config.toml
routed_scale = 1.0
positions = "rope"
attn_scale = 0.177
init_std_qkv = 0.0409
weight_decay = 0.0
Below are experts of layer 3 (counted from 0) of a mixture-of-experts language model. Rows are named router (the router's row for the expert), gate (a neuron's input weights, with its number), up (a neuron's input weights, with its number), down (a neuron's output weights, with its number) and show model dimensions 0-159. Each number is 128 + 32 x the weight over its row's rms, rounded and kept within 0 to 255. Numbers have three digits each.
After each expert's rows: a language model's description of what the expert responds to; "comes before" lists some tokens at least twice as common just after its tokens as in all text. This comes from a sample of Wikipedia text that the model never trained on. Tokens count by the router's weight.

# expert 59
router:168177164088154124086112132100143081198120093155173164121091169074101094167159113128157147121122093164135086147170140119093167169165166144174148150131150102176165137178174109098166149116154164179121093082152165084131105157122168152091133124099091096069097146082117173185096107187091152181166101149149161095174136111097083174115169087099103119137087089104113112142090181092128154156108148103085101125156138152086130100176149098098140099184156124154107167131094095092149158143083141
gate0:116157138125131118131108141086139088120100109156155157158154173095108093129121150124113172172125141146180147154204120092124115144174148180107111119131108148142129161142148139117113164134162083181106121120148217122111125194092139125114138152130124130187125150049129155118075157162050096155131172156171135089123158085085134121168126137173073109091087116167165140117126173131083160129074157109143118121177158134140104068117153050056141097201140159112157168133141158056079115111128184
up0:138159141115153116130150126119148134123103083103117145126129069160164102114131121077128079075089175209089126120096155191133071111094134084111093142104156070163052126147077110098112157106130120107106129120138088147115131111177142145113114126104128116077138117141131102084167079100134183124137093153129120111145101112142153163119145134059149134221100121115100099077143133183172072125112108189120117182163078155113125160131157194192166087190155107185112101110074151151182146096115103
down0:190124141095157149132135103168114124121146116145112116086132134155076072106121132130137171160170107162103118108157072149094113135087111123142109142135084138077142149110121081146147129166100126108139122108079097105123148120118151161042067115123120165170116118102097082163180100153134135133123144146223089091150126179131086136141208118090115189135105149147124172106166157089113083086073142052184156110152056125153148103129159155119152078138129142143118165118087171043123110045145150
Scores and making verbs. Digits in match scores and tennis sets like 4–0 or 4–6, and production verbs such as made, produced, completed, operated.
comes before: "1", "2", " by", "9", "–", "3"

# expert 54
router:143167135107143141136036109112130130174122039134124161153132137063022122166132112127134164064100145161124074165128166097101099135138147123122150144156142110134170120165146123135175132107149191137096135025136178107131092126130184106107062118122099160086089164112125163125095139150107135177139167142132094113165120132091133175055179090112115129063122132098129109107111151122161147166114121111077112128177143119123146081174148098125177108140171135087115128104048094103090129135119129
gate0:117134168180164194170159191165171151097100165167154193078104173154089112172082086169152089157108122073195166134095171184157104129137060170145107137144089116115152145148129143129141154078119100124135071125123161130137174123120163149127165204087115107122142155088069139126118161103145160137125139086182119110097116143175105143126114164166110108155115099042165153123104129177153088180148159085110132112145156099122167150107133086104104151104120164155157119125141107133154182187166128
up0:116183113078153145160130109125047165111123088068135053122130194094146107148144091182124148157203119095104142131146130121172151188173074136132114162119157131092090082153157149138094098158089108124159129125178136141132149067108146101076076111152099085155129105164120124131093095119123131113139113094158139134215123132174122155115133178186129174064132112135076157150100136146163115125124132072125146061168100179123159113094119106091132126114052091112153163087159098139118142162179109
down0:139075180143173129109157150067143094125138151190185188058140116103146099077178151156098163189113167103112112159114157141188149164137118161106178123104131120112156160105110103111073063130131125123127176155125152120145104157076180153096219139083097136099142122164124159100171157118126103117120129160126091104162117109094122085071173135133104138163128098060133177152114133123128156106132155140089152136134148094090123141074092111164161182127122162100086132143130046074148172085127089
Table column pipes. Pipe separators between cells in wiki tables of results, polls, and dates, plus semicolons and dashes that separate list entries.
comes before: " ", "\n", " —", " \"", " −", " –"

# expert 52
router:178182176077150122104088125096154078141128091162155175123076170077090079163155102114143134131106077155154106154166102118094102148141171161140140144142149087178149136164182108130168167132141155188127093059165163096135125142121156153102116112109093097078096150091094156162080108162097158188172117141161141093165124095091113151113186088076103120119089098111107080126105194113135140155099152117104104106132143142082111116163151108085126074192169140095081172120096068083137153122091150
gate0:157155162118121086096113160095087124145159139100134131141135104109109127104088074159107150081174069118161087074128132089103106163149184163089190104102178156104073146142106146139167141137123142209166133112121123096152140150165169080177121120101116139165144110104187187065105187125117089174119070133084101146127117142116085182129123094125151098120092104098107166136113183150142139146190164112093156115162112145075185184135154115128135138142165159109181083047155090096140135115112173
up0:094096076158119122095131133072126102096156115117159187155130110089127152142154130132112060167182118181152145177071101111140154140147100129108188124109113143127128164092147125123144167116136085087104130117162081144159112106118134181106099133141069138115090081118126112110072106100113132102083130182159156089095172156047143133101154197116115092086153097130118127068164164178132068176120151124128214122209137152076060124099123152117114083119078167104141148124147084126162114121187141
down0:115146128139127108172121151116177116158129126151155209157175126103110107109095093147123112120079094147071111086146096097142122093149087147120185191125153183174130176121090075115130144138080170183126165134166157108121156084176178099126157133109118104116129133185130132164120090102074175144092146068099135154186183144089114161126128141176122133147195152170143173195081133096091070139133140139116153042089130169118144118131145167143136157116162191159126128122069138114129162145097185
Common words after verbs. Common adjectives, adverbs and verbs after was, the, or a, such as good, left, only, no, became, missed.
comes before: " to", " of", " in", "|", " not", " a"

# expert 45
router:131156139133140140108090130106141101168118079131128159165126171068044109138132097107140148060132150161187088133146154102111084144106155132102128135169149118137174130146121123099150142136141170126109120026124175127128123155125170111118062118103107099084115177119086155161091117150122141189118196137127120127163101132020139172114161116090095110060108138086133084146103160129143152145117145100080070115194156141115139120137174111118176104127211150116128152153025110109100130127117131
gate4:185116127142143102104153147078065127160158140126133069172159159140129178134141206191071099156116135127179129135170136101150109157107142162071131079129177180128151106137144148119115123173145108112200129101184113103109144161154167126125090122165141028145093098176102074128073148088170170153158117148110110100100106139084133157127127120127107151094148080143136133131093133136137139119144116144155212102166089178117145077099107101155162110140175139152147161209091089112105175118169151
up4:102143118137116122104125137138199171099139146145121164102128093131058153126143035116128128077097134136064109104163151122057132131164119107173142166114107101114124125093102141118174126071103150077061113145099155133162104131103143126140156183047109167106176188061148127088162141110149103104145105095112129145170141104135117064078156174089109105084115205146109131151100101133069104119064128089116124112112124137133122160169139176122113108113094141117080062090117173158173082102089145
down4:086165148107055112112143145125163143178186130115143138130118167104235110155130165193048141134141128144148166135099135136154091159105156102101174095129124117116113141110124175115159117155076133125120137155197107096187118134072103218076101158092111129142124095139155156157102141154109100160118161120169162068169125093086129152182141120132132113166126113178130147167076112128106151112135148112119105072142097125141086143155152129159094129113119132131151117219121078051164133084173170
Table cell separators. Pipe separators between table cells, especially election and sports results tables, plus === section heading markers and semicolons.
comes before: " ", "\n", " —", " \"", " T", " −"

# expert 56
router:174161118100167147126155128085125081121066082153159138164123154096056100181129147124136125150104131189153121202159111118100116115182133144102117132149125120144128203166178130132179157148141109147098128103167177107108131185097119135134088174119129144178120204090139189167108096118092087149181102122127178098142108107088083152145151084133133101074110104176134123089083138123083165137090159111074128104179142106147094105159121062090120070154172143138128175104059108096104150117133170
gate4:149095160057105190115137171126144064134149165072124117181135140125092127134108133134135122134129103137144151163138069068178117136109101101121083136177164154129098200181076069102098115091160142171119152049130134143092151110144109103059096146148102101134133117201144113168180098140132097164180157137161114115203133133110152143172117105131149091114135147181129129073144067102142150169124159116139121138140206168175121161118086124130141135174111054153137117155170116062146139112125120
up4:123125116073074172103124157149135101159133069097097165139123161093127134184137147129123063181092154145105167104143091113129128111116079123122150160100150121132080181163144088128166135122202141127113194117138173135077152138177122062104103108128105121165101131129086130169103111154089142118147117100137158175189154142082149137177110105133206111144128171183167128113147088089130148158068076070121119145102161123155058165129119087119093213170127092107112197089109093118157106116149152
down4:066165083127074089153123098099153153111118118126062129146102084147161115201137161163140146136136085144108135116191158144092131124126123101153105159110115099103152138079076159117163136130090072090105119135113158139129116137182118126144086098127168101157095137152122114144131142084070179126119060108206121103196170132095152148131127155227127166205183136093163122121130147111215103102134099147075137075133133088148183106123158141097106115150137122139055133142176126139111100085161120
Line breaks. Line breaks ending table rows, list items, titles and headings, plus table pipes and == heading markers.
comes before: "|", "-", "\n", "==", "The", "==="

# expert 30
router:163148157089156091099116121084148084169109087153191163116080158088102081167153102133160155120120077167133074161184131115093146176166167149167129172124151084161149111156167130099162158107143158183109106083152163067138109152114146151097129119102092072078100146081093173166099118172103160163177120126138146080149151092098090158135154060083085120102083106092096104157095199089120148162106124136092114111157129119075118095160148109081122106174161138122089157113094078109118141160083140
gate0:102124224131144091152100072099133085176105135141162172097111165115097113199122155169144159160140173142126151135122116100160097099126135073126142128044135084128154109135179124072110142110119160148067124084142097097126108139062097119136125135121129149155163140144124091140082098194111155238091167071157153105149109139117135085172164098113032088161117140111159113132130146132121145120118093099126085093135131132125097140139117055139133098171107181108127139093178103080148167115098142
up0:126084103103124129095138141143095134155164134161108125135105110164070161107113114110124090148160068157131126189174071087143150101126199131117140081116084153125164154114130092107110101192094110093042112036070135071088113147135168130141079098145134137149096108175110134120120126139143106111128094165027186152133119148093103093140128134147155092126083125088143175047140104114111110158145110162180084160130161176205130112162134096121159115137146114151123103102120120200090117119106153
down0:116161154107175126136121073099130146175077149116111086105067113131095138117083141132165095121167177153102098087082058134139187150081139093126108123141107143086176124125097148119139143148170110102118117158083134173158100121132158110147194136190212135105107129125135134122093112105171138108143166078204143161146113083160079151153095090203140087095165137095110146108163138219082128129098113088111101121149161144100148109114176171081120150135147126192220121116141150160117141119110105
Month names, sentence starts. Month names opening dates in text and tables, such as November 27, plus later, nationality words, and capitalized words after line breaks.
comes before: " ", " to", "==", " as", " into", " by"

# expert 38
router:132134159067151125101106136090121099156136084139143157109049174094148121140171105119186157095122108122147140121154051132094158144191152147145150148062143104158153155141158144074141158146130230126124133091183167041115089124147128139051088133112117118136104128120131154121113051136092132121196099119139157116113136141111126163137140086097115135139107087154117117085074173122091154157093127094116076056125128183079119067161116128120163119136139123129136118102123092116131108098038171
gate4:142084201104080146176104085167094150114086141188095132120163131127068160121133103160113131130099146124130142171142157144167122166126133131138193120117102107132114064072146144101177156154146077145111137103065131089142092093128143141138137124168139099141134156050192096068148133183087211168143076159120157086077119146172126139124167127109119165105137118105144127127164142134108177111132133148118122170160106149090198153097136145148135110103184178097034096106095143129065104119093159
up4:139093064108171180197088103084178083145143086172135125139182098121137149185165153069061095118135131157123100156112112066033109143132110058123160112200106106125043104113125147132075184121117120167102130124139150130109127088078163139094124129141159142161127160122112155162167110134075100132188128141095167120110112120131136108137152124097096121147201089148083140121159144114155110114092151158104096119109145154157115118115116136155065110083123099089156172129126091043105114117113141
down4:102091117108147154177121088130118166126137140101224123171141146150166160086170122108108117075102161113186185155127085179125113143135152125087178148100093183083114095099139187081151128118124157144159135059159120101135111070108108128131148146071145098122094108101163173130166146131098106098167111116104144140085108147139138105130079165100143080152137049155159082119193130160076092138134160187147146100081139154151145108105042101076096179103147151143120160134098086123118137169086155
Spaces and prefixes. Bare space tokens in tables and compounds like vice versa, plus word-start prefixes dis, un, con, and opening brackets and quotes.
comes before: "1", "2", "3", "4", "5", "6"

# expert 17
router:157182188091164092089113116090160073159120094179156169139091178072094091161169094114145143127116080160147103158153134114085107165151162149167118159116141103177173130181166120110166171105166162170095107078164156082145099155131168139077131123107098139109093149095113178177094104154095121181162113144144141078158130099096103149121165098084097117131085108096089089142089198086148134155114163119101112099151132108079110093160153092097115085178172121136075165125107070086128149137084131
gate4:114135185105117116116150103093120118081102118128136106177115106067163071163131103075129142125144122100094072121173136121103138138166121126175138124142154132088194120152187083112130128193181144190127101074079185124148140165134201179179147181130060103117062116057129168136107101160141102087097129100183127144154078073131144105103125157128124134136097060134087094134162161116155120138121158165161147132151110141124154172161133173104137136120180125114076184158114068132121165141121178
up4:196044166092144079126127130112120144112128135156122079157081124134098108108139132096132173143155155127120129141090144102151108097147113146161087114131152124065204135128125116151163120176106095166151141118118154139132071036112170178111194162151070106083109120073132173109142088121142111113113092086199068094152088106084239096142154139144102132153158106069152095132088113065179140166101118145146125106078141099136097126160159099125140152092129089130135143154164127154165134115102147
down4:146068145154132088167113148128125070168172094098129074136119092129099075136156123113190076161195104130135107097087201121098085125159073149142135104096108156109170159127156146115135146143157129115102178198071125127121075067161152148126125147114161132178101170160145120098124106075135144175143055089196180120107142144148174116147141161161161148117133125136137098170079083146148104126117140116131078150162062111108156071120076159096154176145146078156077119097110162140142106176104119
Table cells, foreign script. Pipe separators, digits and month names in election and results tables, plus mid-word pieces of Thai, Cyrillic or accented words.
comes before: " ", "8", "|", "4", "7", "partial"

# expert 4
router:158180180131200138080082150089135076167053128165117177141114159115115114118158091170123139135108059154141064140160155122076158140116153165114155148087129117183137122142131137153175143091117153157139129096134133115186121136071146123081138180042107114114109104082125111128112141183126133177147165120150165102137173074101082123118152108087114132122092030122118154114083172077165092119113159176112132096137103118096133111157202104122148113147148119141090168132112085095170174145098165
gate4:146148104146089140126168081128188156168123133162113119138136081107159105130117118133143153113052148110173090100117193140094090180100153139159140093107123117154097102145118194126091119174144157089050104094147087122160123162164077172127184110107109104177146059079166101099151124152178136158091174160111107124132126083154151180152168116170103106090141123124085158139100124126161140127192066165122140086114106141164128044121188179111141117167159181157134189138114110106117093157168131
up4:108139111129064157095071113151088080080133124135116117087104141164109168167086161112069194123105134140150132162156102090138120075165134126111160062144099131108192107155169131127168139137175149118181141120118154193111115136170167131129090142172122157115045084151129165125179137095137087138107080148116117150103126166084071103089128095129175073120070156166175176078152081146106213091099092158105146179123110192127151135154105130161101109155117118067124127167122125114096134127125131
down4:113144142096116164132127091115156128169141066185100138142172091057056059143149148107178111101118140109093149114128149147179109198155071173114141117123143170103099107179060133135115092108133138148097134174064047165142128162077154120137112157129165135123164121074125101118103170118183158141195200129130116194083095100146151094150141185161111166133178135129111078150102143137167109125099169152124108138146149082130153117138108128113122090108128122119064167118180122107146108164183111
Digits in numbers. Single digit tokens inside multi-digit numbers such as years, scores, statistics and coordinates, often in tables, e.g. 1'9'47, 4'0' points.
comes before: "0", " |", "1", ".", "8", "7"

# expert 55
router:164157188102164085083110132096164071202122097162173163128096152094099094157140097109163141125114087157137080153166123118092140175162172149174138170099149095184153126154156109109164157109144152176119108087154170097129100167118161159102110130087088100084085150079098169161084094178101152186167106134142175083178131111102083177129156069099088122112087106105115104135075184096118149170093152093088097117150124122083130102179153099078130090157148106138111170117109098092118142136096138
gate0:145130214101077102155168108105148170147098167186155129063117114146069151181137102097230126121125101175120148143155163153087111147132164091144110141110135060109157132181169157173158098151130183124166072108097107130170149154123136091056123122099108126160093173135147147092102098181156122145143180125084160141111130143154079163105126075159110094114087175133143111149116098084122087162067149161165076134149136160091141086140110094123142127100129122152144145131074086114110161150156074
up0:163145153156139141100159126112104123103069184141152078122114110184177092190101167203113165091158134177102088074146118142079168165100169186145099098122150127118126111132114165143119130156128118098164157110101099131119109157103167119111123133114068059167168176129175115128149151135138165081149167128131145146114107099140073133056088147091176136155050148141088140143148150095113119098139148133182092168117125192156120066088132162074179069090155101123173151129131169152101106099117170
down0:110155151088125217094166092140180073101145171160152147090054163136152138098085084168125135134119114103152161119175103171102081142138138106128182094068159141122123123087125052118092126136062121196117129094136128175125143136113118098159131111134112145189169084168097150148155157162181197124121122117171142051119133136129110145150146110092149126154114130106125127149156094084145091110155135094114081075168126135128153220143128149133106125172108170120168156106063147119128145183156177
Line breaks and table cells. Line breaks after sections or headings, spaces and digits in election or chart tables, and words like Liberal, born, Population.
comes before: " |", "0", "9", " \"", " Party", " Democrats"

# expert 37
router:164158174084163103103105111083143076178126076177178174121077161082098100159165081100149151113108089168126090156182112107083140166176193141160135169105139100155168128173158109115172154097150149169131101083150153082126102161115160147084101132106106096094089139096092144179082111178109152165173116143149158112171141097102083174141156093092096123122097105102110102139097175087127152164084153123095098122166133118084129107181162097087127099155177135116097171126081075095151149131086155
gate0:185139106133172130085119147090116160118158045142158180180102171119160142154161113058088163141106137139149113153156152163111173186132151166104116116069111143183183125180121132116127116115127088199139042103192130124098121151183097098101144163092160093094105148088146084167092105123133130160099156134131140085128093092093169141116122092060095154149099118144129106100080159141084131155069161186118125128114151111109133091186164089164157089131138066141095138110136130115161132101073120
up0:143095099139103141105127179103163134118099114162100108121200159118137116124111134118071126137155106038069111186189055095148116146093089122092140180120161092121125081172102147057166143166120172110092036141116067121131140130121130169114072105133102155140121185134142130135172108075136153154130161103202110153128145100094113139115145080128178157102137152130095165066140144156159112117124172117202129088099143140107092134103135103146124117154099155100132142064114135110159169142186184
down0:116144118156096123140070148149157078155125182138148091126158066124139141119152158034139171149170101172123142146125049094184114131109069139118100079126116129157086120129099147122152161173167096113067156120150083075141156083104160117171089171120119064136113139088120113154208133154153119130168129158156141149122148097110127147114117161122174133147187114159133119095173161107182108117161179118158141078173103171105102096051121126143219123119129111142088152125104122131075090105081124
Number starts, acronym ends. A leading 1 before year digits, score digits, and middle or final pieces of acronyms and words, e.g. NASA, Latino, 1959.
comes before: "9", "8", "0", "7", "5", "6"

# expert 25
router:179143123114131113060123069137134111087096119124162136142139123076144110124150077109135140115135104140170129117150072118110125133141140149148151113091121135155121112229142132067124131101164158147172114120150126099133132194108107163121144192056094108111116121110092177131116145150083104138131140149120094120162143107101126135049125100083133090114098125151101132118099169153171154190099119109145093128166122120118111121136193009118146108207149102083092196131031103085095145093095106
gate0:071087087112127073129109142138139114121147082096150144161182192091141151115145139086127171083183142134161084134157137112095065108101103149149075163094118135168133086075112127102111121147197086133112152118088120105081150170085098150092129168132134156153071176136052122159183121120164105097152094037075111128113096137150149149116166105183114109101147172085124137130091085124095116087104114127170154141071137116115085173109183149067136109148101071112172153135118106132120189155123121
up0:084083135128107139144140155121166123113119134109084095064175186100135132094148091081142139127131140088092125172143180120067077094086139115071104136086099156136139151089186096107116117138148150100147166154107098112145153116138122119132096169115151124134074153082121182082163078084197091104138066069101138149053087138132147123166176086178128065109126181136099158171136082073091112055087113156159107144099103155126175149069167130133157161117125102121128165100097097143153087121140125
down0:099154138106145170151130143088091145114100142131028124128100142188122080163070158162130123079048132081114162109086144134149169135102168107104144139147093121077153154148142097135120054080112147109139120074106128138132095075166159144151139155132144150184130113111255097100073159160141108149076140192133171118135094155139136126146157156125136127106157106156133146123144131127156175103138160118171114103134127147119148106167085106139164107070191134140099161132132139151189093157174154
Prepositions and conjunctions. Prepositions and conjunctions linking phrases in running prose, especially after close, distinguished or date, e.g. close to, from, of, and.
comes before: " the", " a", " his", " be", " he", " an"

# expert 19
router:156158180089168093111128130099145081189115087162176158143105165086120100167158089112153155158090064147130103143169142114092139155176168161192137164111146082164173125156178128111177141104156164184104103101140177086140100144114148139081133114091097122108083136097107167192093114177095149185163120146132147086165126096089081170123162067100078123114104111099111116128108172080145124176113173108099094113161111132094120104151165089100139079180166148155082151123083102093129154145086157
gate0:202191082108108135177093080113094135156138141167142135160172106145103095104149127092145135164105141107146146141133095160111120118130132143126148028156150141162114103142189072181116072125136154123117159101135166144101186148041093122140100108173122145112137103112131134110111131097110077155179137122154128144196114026048172125146087104146151116125120152095129120061106117094169124144153094094092102161118115158108135105121129165168141136203127141137162092167059088125131086128095159
up0:152121028094135152099113152146059087170168072132132122143096160147137092104150111102114114180112142133151160081140095105104136120163134148102134078170139086135102110137092136151109142138108096102143184189180187134068137145122108155142118144154170105111119109149101168157148121109090111130139123117068130156168096097124127139167143164158181192159086081117058151093096116157106147134046093158165123099146033122066136157105102147187174139148138132152136108106135120154169170059120123
down0:155111131098156114182098161120090081107075119091153115145121144155103128118106069122151067087086116106106132160197183153096143101120190131138123178142119115122161121119180115157186067147184137133032189163105115104112121119158144146153114091149086105082154114102220119105160081166126090134150154106160083144136115150128109166131158083157118096177153163125136140135122177063075147133075120149160121128174133089082086138174158109115193146119064108092110153121121136098144107114162122
Digits and codes. Inner digits of years, model numbers, coordinates and stats, plus country codes in brackets and CJK or Thai pieces, e.g. (INA), 1973.
comes before: " |", ")", "–", "6", "8", "5"

# expert 60
router:156166191078160100103110116084148095188105096154157181140092158076105080153147116130151153134101078177125098164162128120081115172170163141141136162126152092176162139160156116123179143104144170185097112086179157084150111156102149157076105128106095091088114147070093161172069112163098158168156133145162144101162129110091101168127176075081088122121104103095104094132087177111132156155089146095110097145156133145090120103182177094097118099161151109111095156111094066087133165135080151
gate0:180149129142117148159126169111170150152141117121184170091085167074162145145161103145136102164124113109104081163116111176162146134128161153162165171120178130146131173129184180140167107124125122166131134112137146134155129173152136148090148150080120188124098132144105091174132066110122143130103069154119132119161154092114077107122219074117125152142091104172116149115035178116103137159093140121101111154173081148124103138177073104112065107123225106141171081076078113144117116175104099
up0:094131112143153113081127102109063131134124135166154126117085151130127090144109138105095117098092126110207128081150158138105107109145110124144133105153107132108119099151131088162083213092111041128046046127104219186109097066068092146042165127117117138108174152137089147146155126163110080112155108154116104111147094193118129133140106124143102121128146136170156140121155179162171155069073126106144099124095176127096098173092111136132122109123100144144049151160131078123103129139126152
down0:107062076104113143165049123111167141116167140158124105125148187119142111116139118197243124169156145056139158061156163119172106141107076181088116157147183182053176094147140157107088120149173070118139105130141089120148130144118171100165114107165147106105137114110145170109157122097140085121097124105132125096103089108109109174130106138190153098118144154139172092152102083163133103043099125126124150135106117082144139085157147112120121137141112156114114105175146205134117162141121139
Digits and separators in scores. Digits inside years and scores, semicolons in result lists, colons in times, and place in ordinal rankings like second-place finish.
comes before: " ", " —", " –", " century", " −", " Goals"

# expert 12
router:150176178085170096092111118084147094174120094163153162137086173090112100162184111121160144138088098160154088138165128116082133165155173142164138140109151080173177122169151111116171153120165151176113110096150167095148106137107170156105125114083094086101083137083092170175084098156091142181171109143149169084181122099097091156134152068076102125111078105089097079138099173076136137157094168096076096109158126132086124092173172099094123103159152126134085159125109088104131152151079148
gate0:118205139216164136099117123072099146099109133193114156161193133086186161127130129086157175153131140148150106180139126124101143122130100133111120207098116082197159151195101175186155134126123154130143146172130111119110103144120162143113137148102168138153145157115073098147145127128139096142193107104113147150147143107072078055143158037102154116124163067131128160125121089135146149089060106100083149111151107090067113114130111161103088149145164135114107175146107099133103112163137175
up0:166142139105185107134178108142122091065142209136083126150167129164093108162193165086120167135105107148129151132087116131087104146112137098144191163088121099150137100139112091120096131106138101097113121169162110157088113124171106098122144120138102182133157140137104189135182144154163098140094149145069112139153163169103156107175114152076070096142185081077060104109099052160142133117101155100132118106166157134089142120112123064143092130120068157064137142167174169101122211109127137
down0:116108140132185149154145151075121112095147159169170109088065152079106186171158104139147156166159124124127177132170062138150134114117157148110116122077173105145091116161085185205176141118165145078108105151160178134120164124170175185102131150175105085088126157116140120146117078145140102115182149101089158181119091176177103113157128107152144144089090168057104136128123127171128117120131138128131113077081119187103135157128081107093077167159063127114144095147104068115141154184138159
Digits and plural -s. Digits inside numbers in tables and sports scores, semicolons in result lists, plural or verb -s, and Chinese characters in names.
comes before: "0", "3", "5", "8", "7", "4"

# expert 1
router:210168124063140098121164142139144112114107102131130136169097183089102063150134109142135222165138126144100091110143155089088116188188129143132101146140133128160142172215138089062099147095186108164215150119133164109119095161130116116102151127106116167103129099122078168133085130156101133143168119132134179119202101101111141114100135128119134127040137125089140196116083152126115155120106136125123110134201146110107111110130152121105153125136131117057121144110120100088126177117072188
gate4:148094146083184140219084073154114105062171121133116154212141173082178114102127097131129142187172144152099119141105114136127163161062119138131106119160107159158109139119133131083134132101122172133175144110119131119087091148177145177141113125146134125128100124173181178116126107103111171131137121105177125075075139096146097097125144147135108092057149077072127127086114186124078090131168069151115096126126169147128130090067135177127148137138116137095166130117155077115101161083145221
up4:095128087141170144154116100123097086095200134102115144146148142120178134117146103155132124126198118193133102123115154159099139122077171126127133144117133171159111150080071129113153132113174108088151151112132120169114150120179107169108123118137147084135113137162179141128115162095138180091130137105133109130057155124144134116112105144130088095064111064057100157113141141162020077137177080170140100099109145193125127121063107143110175174149157107110176126125144086164095181056143205
down4:139133084112135109122110170151095152174069104130085132070135105152074076140158131214100089136128097134145107196170179115102098060140129112197110124111117166093151139176094161142129087133121114170151139161107075135164195095144128098160153150132127121081169094063150145092108147175183114135122134123087112121164122128093167157141100122150148138147108166095063090118080059120220174148128133123101143111060142118098124153137109119130161093113100168108057112100113115142151080116153110
Sentence-ending punctuation. Full stops ending sentences, also closing quotes, brackets and percent signs, as in visitors. or 'simulation'; also clause links like but, while.
comes before: "\n", " The", " In", " He", " It", " This"

# expert 20
router:159174136087168137067116138097151096156094097140145123177068133074154105125147121131150199113124027144154104139150122126078115215207161136099126138128148086151166154122170165121135189144159148125103136110134171075147131142131146152051130127105127137181120130125118160147128021120097115126170141116099152131129105139098125155141147100112130133136107121116139172132129222129114114183115136103138057056138092136105136062201129123105120129113173106119141136122102122131106146062099145
gate4:072113145113184124145176150077078122177120134144156107162167109097116117136152192117087176128057165151119131171132166147138119116185116119118104138132057097156106163072141097162121141130113166141143106181181110090120127157110176132113148124121164097206070127132109119178142142122146085096089101112107146094119101161163116066076100074107107127107156058110096079127073108108169111144136158177149102108129150162111114155165182165205120154084136149133163139095090130148108128200158171
up4:126115112107069120167136184110112124131084148110090100170103093118167138128140111150139108124164111094142120185155111103159104161091129174080115125118089132109103098080097147235137129150117101098135104086139098081079150113106107163100123108042170092161058203170148082109136160137105140129146133082201136129124104227135136065125076106162114140152154116100105139140167056125137114181134165138158181154120155121104151100095175156163133118078096153146164113162107125126148143164159124
down4:097109135110076168111137159157078190169117160157116101088103142133161149118092115157170089129167066132132074156122139133210135126104142117139115125114096128108165125171179136145130101165077084061126140153103097114106131104109157091081166120130152159110146221122161099087112100143135123135132193128159123155157124108109084093117120092121161100135124123179131180174127138101208148140123148165186126138112193130132075141137123129112121003184109146138125148145074123181171169141125106
Hyphens and separators. Hyphens, en dashes, slashes and spaces between name parts or numbers, especially Arabic al-Assad, al-Walid and year ranges.
comes before: "1", "2", "3", "6", "4", "5"

# expert 49
router:146166175078148107076113111085136063178136091154162152135076178101094096162171104124145149145118087142154085155170117106099141158155166155146124154117171083180156125177159093108167164120153174146121125095151176075129121172108166129100140121094108122108079151101109169158068098168109137167168123119157129076182147093107088176121173096087089116102112103098094103104075185101150146152109161111086106114154108159096118116193164102117134075185168122125089154144104069109135165179082138
gate0:131152131098084119152090140109179118125138048152068171134133122124111110130201140213186131135090096086108112075068113101104137107113125145131169171106100170144137138145126140102098198115090162162130127150135138097107108177077109107132092146149157037148134164157105136126122088101157150176220164136155144148140155139123109167106155129149122096116112143086098141148191125179124184132141192150134108129130136141166128082157080037112095071117157129172165107131107159082133098152113126
up0:219121138119157140170119162130181106104159134144117127165093104152138141116090091141094083151082089106139163171086107058138155138094123097211164122114145085124050133194182059097121129161111143127140134131074106064100155120086164107079152122172114084120084128177153169189131119160071117112147125164127107099088173114161096084113154148156149086177144139073152116190134155162104117093149159195093170092128127111128103154117112149155128117126117110125121102141110161078115123148101079
down0:137109101141142106159132175160094231113037121193127105127158100141103107167123111155146156100091093121184150121153131132160109134127175122137200112156080149050161116136087141099185110134172142147100157139117123178110138057140096101136102136122096129147106138091079146058158129120101103176090185156093106140143166156154150151146132144098075114139192091110142084175137119157136108148147101108143119063115183091118149108160137163136109125164207097098091154138114110129137106152189168
Word endings, plural s. Last pieces of words, mostly plural or possessive s, also endings like frac, m, closing brackets and slashes, e.g. guns, bank's.
comes before: ".", "s", ",", " and", " in", " were"

# expert 6
router:161161161099136118094145065103160087089162102132137146119143131117074107106145124209148175113104127142109133154158125049092190132108128140115130147112163126154146117118176117105134142136136148151184097090159157127095075174057114172136090120138086146120128115120131140163104120163084128147130165087105154100163175072092108190132138115095107077106089135103044160066112131079114113127035133176095083135129157111117073137120136127077148105163140046148112139101143123107145154153132215
gate0:134179128158077127156137146135119164132157138166115081074087178123140157137151148189144125104103157105104081090154114100111152144102123195132167096152170069139132134143138216077087061125085147152090060121160082113134127120097121186155106121131118115142094127138088119084105133146155180155167090089089131132127109147189105114092133164167182180046155112127149056114117121136138135128081089134106139133125077151082194121142167130130148097109079065114088104113124157154051134119135149
up0:120151147148107134207109084143139113108094129156116190176154096102187152106089111162141121150066149119144129179137130204133110106092105161157114155122083143161097139131125077099146159137125149134092104117113177152199144106221130080162103162131128104169120097180131127116134075158114107097138131177058139137131126144114138066124132107083105107147101157103076115113092134122133120110193095124143059155060123114101133153093187147123095083141109167165153081169127092132147206077103172
down0:086083114079141150135108098083145122188140077097109110149082069141092155097127156180141087172113117143108151150108172138142190081123142138153125133120106131134119045136187109128097138180158099125212084142153152164134155152175102140190108187133129127092094131078116153146098081194159095159069132131126126052142086112142107177140110110115100071158092145133166139148132083091062114090099124084101150134156152160135104111112164182151156080143165102127123081093121088157127145137140084
Noun suffixes, plurals. Final noun pieces that complete a word, such as -ors, -ation, -ment, -s in directors, attitudes, priesthood, plus nouns like film, team.
comes before: " of", ",", ".", " and", " in", "=="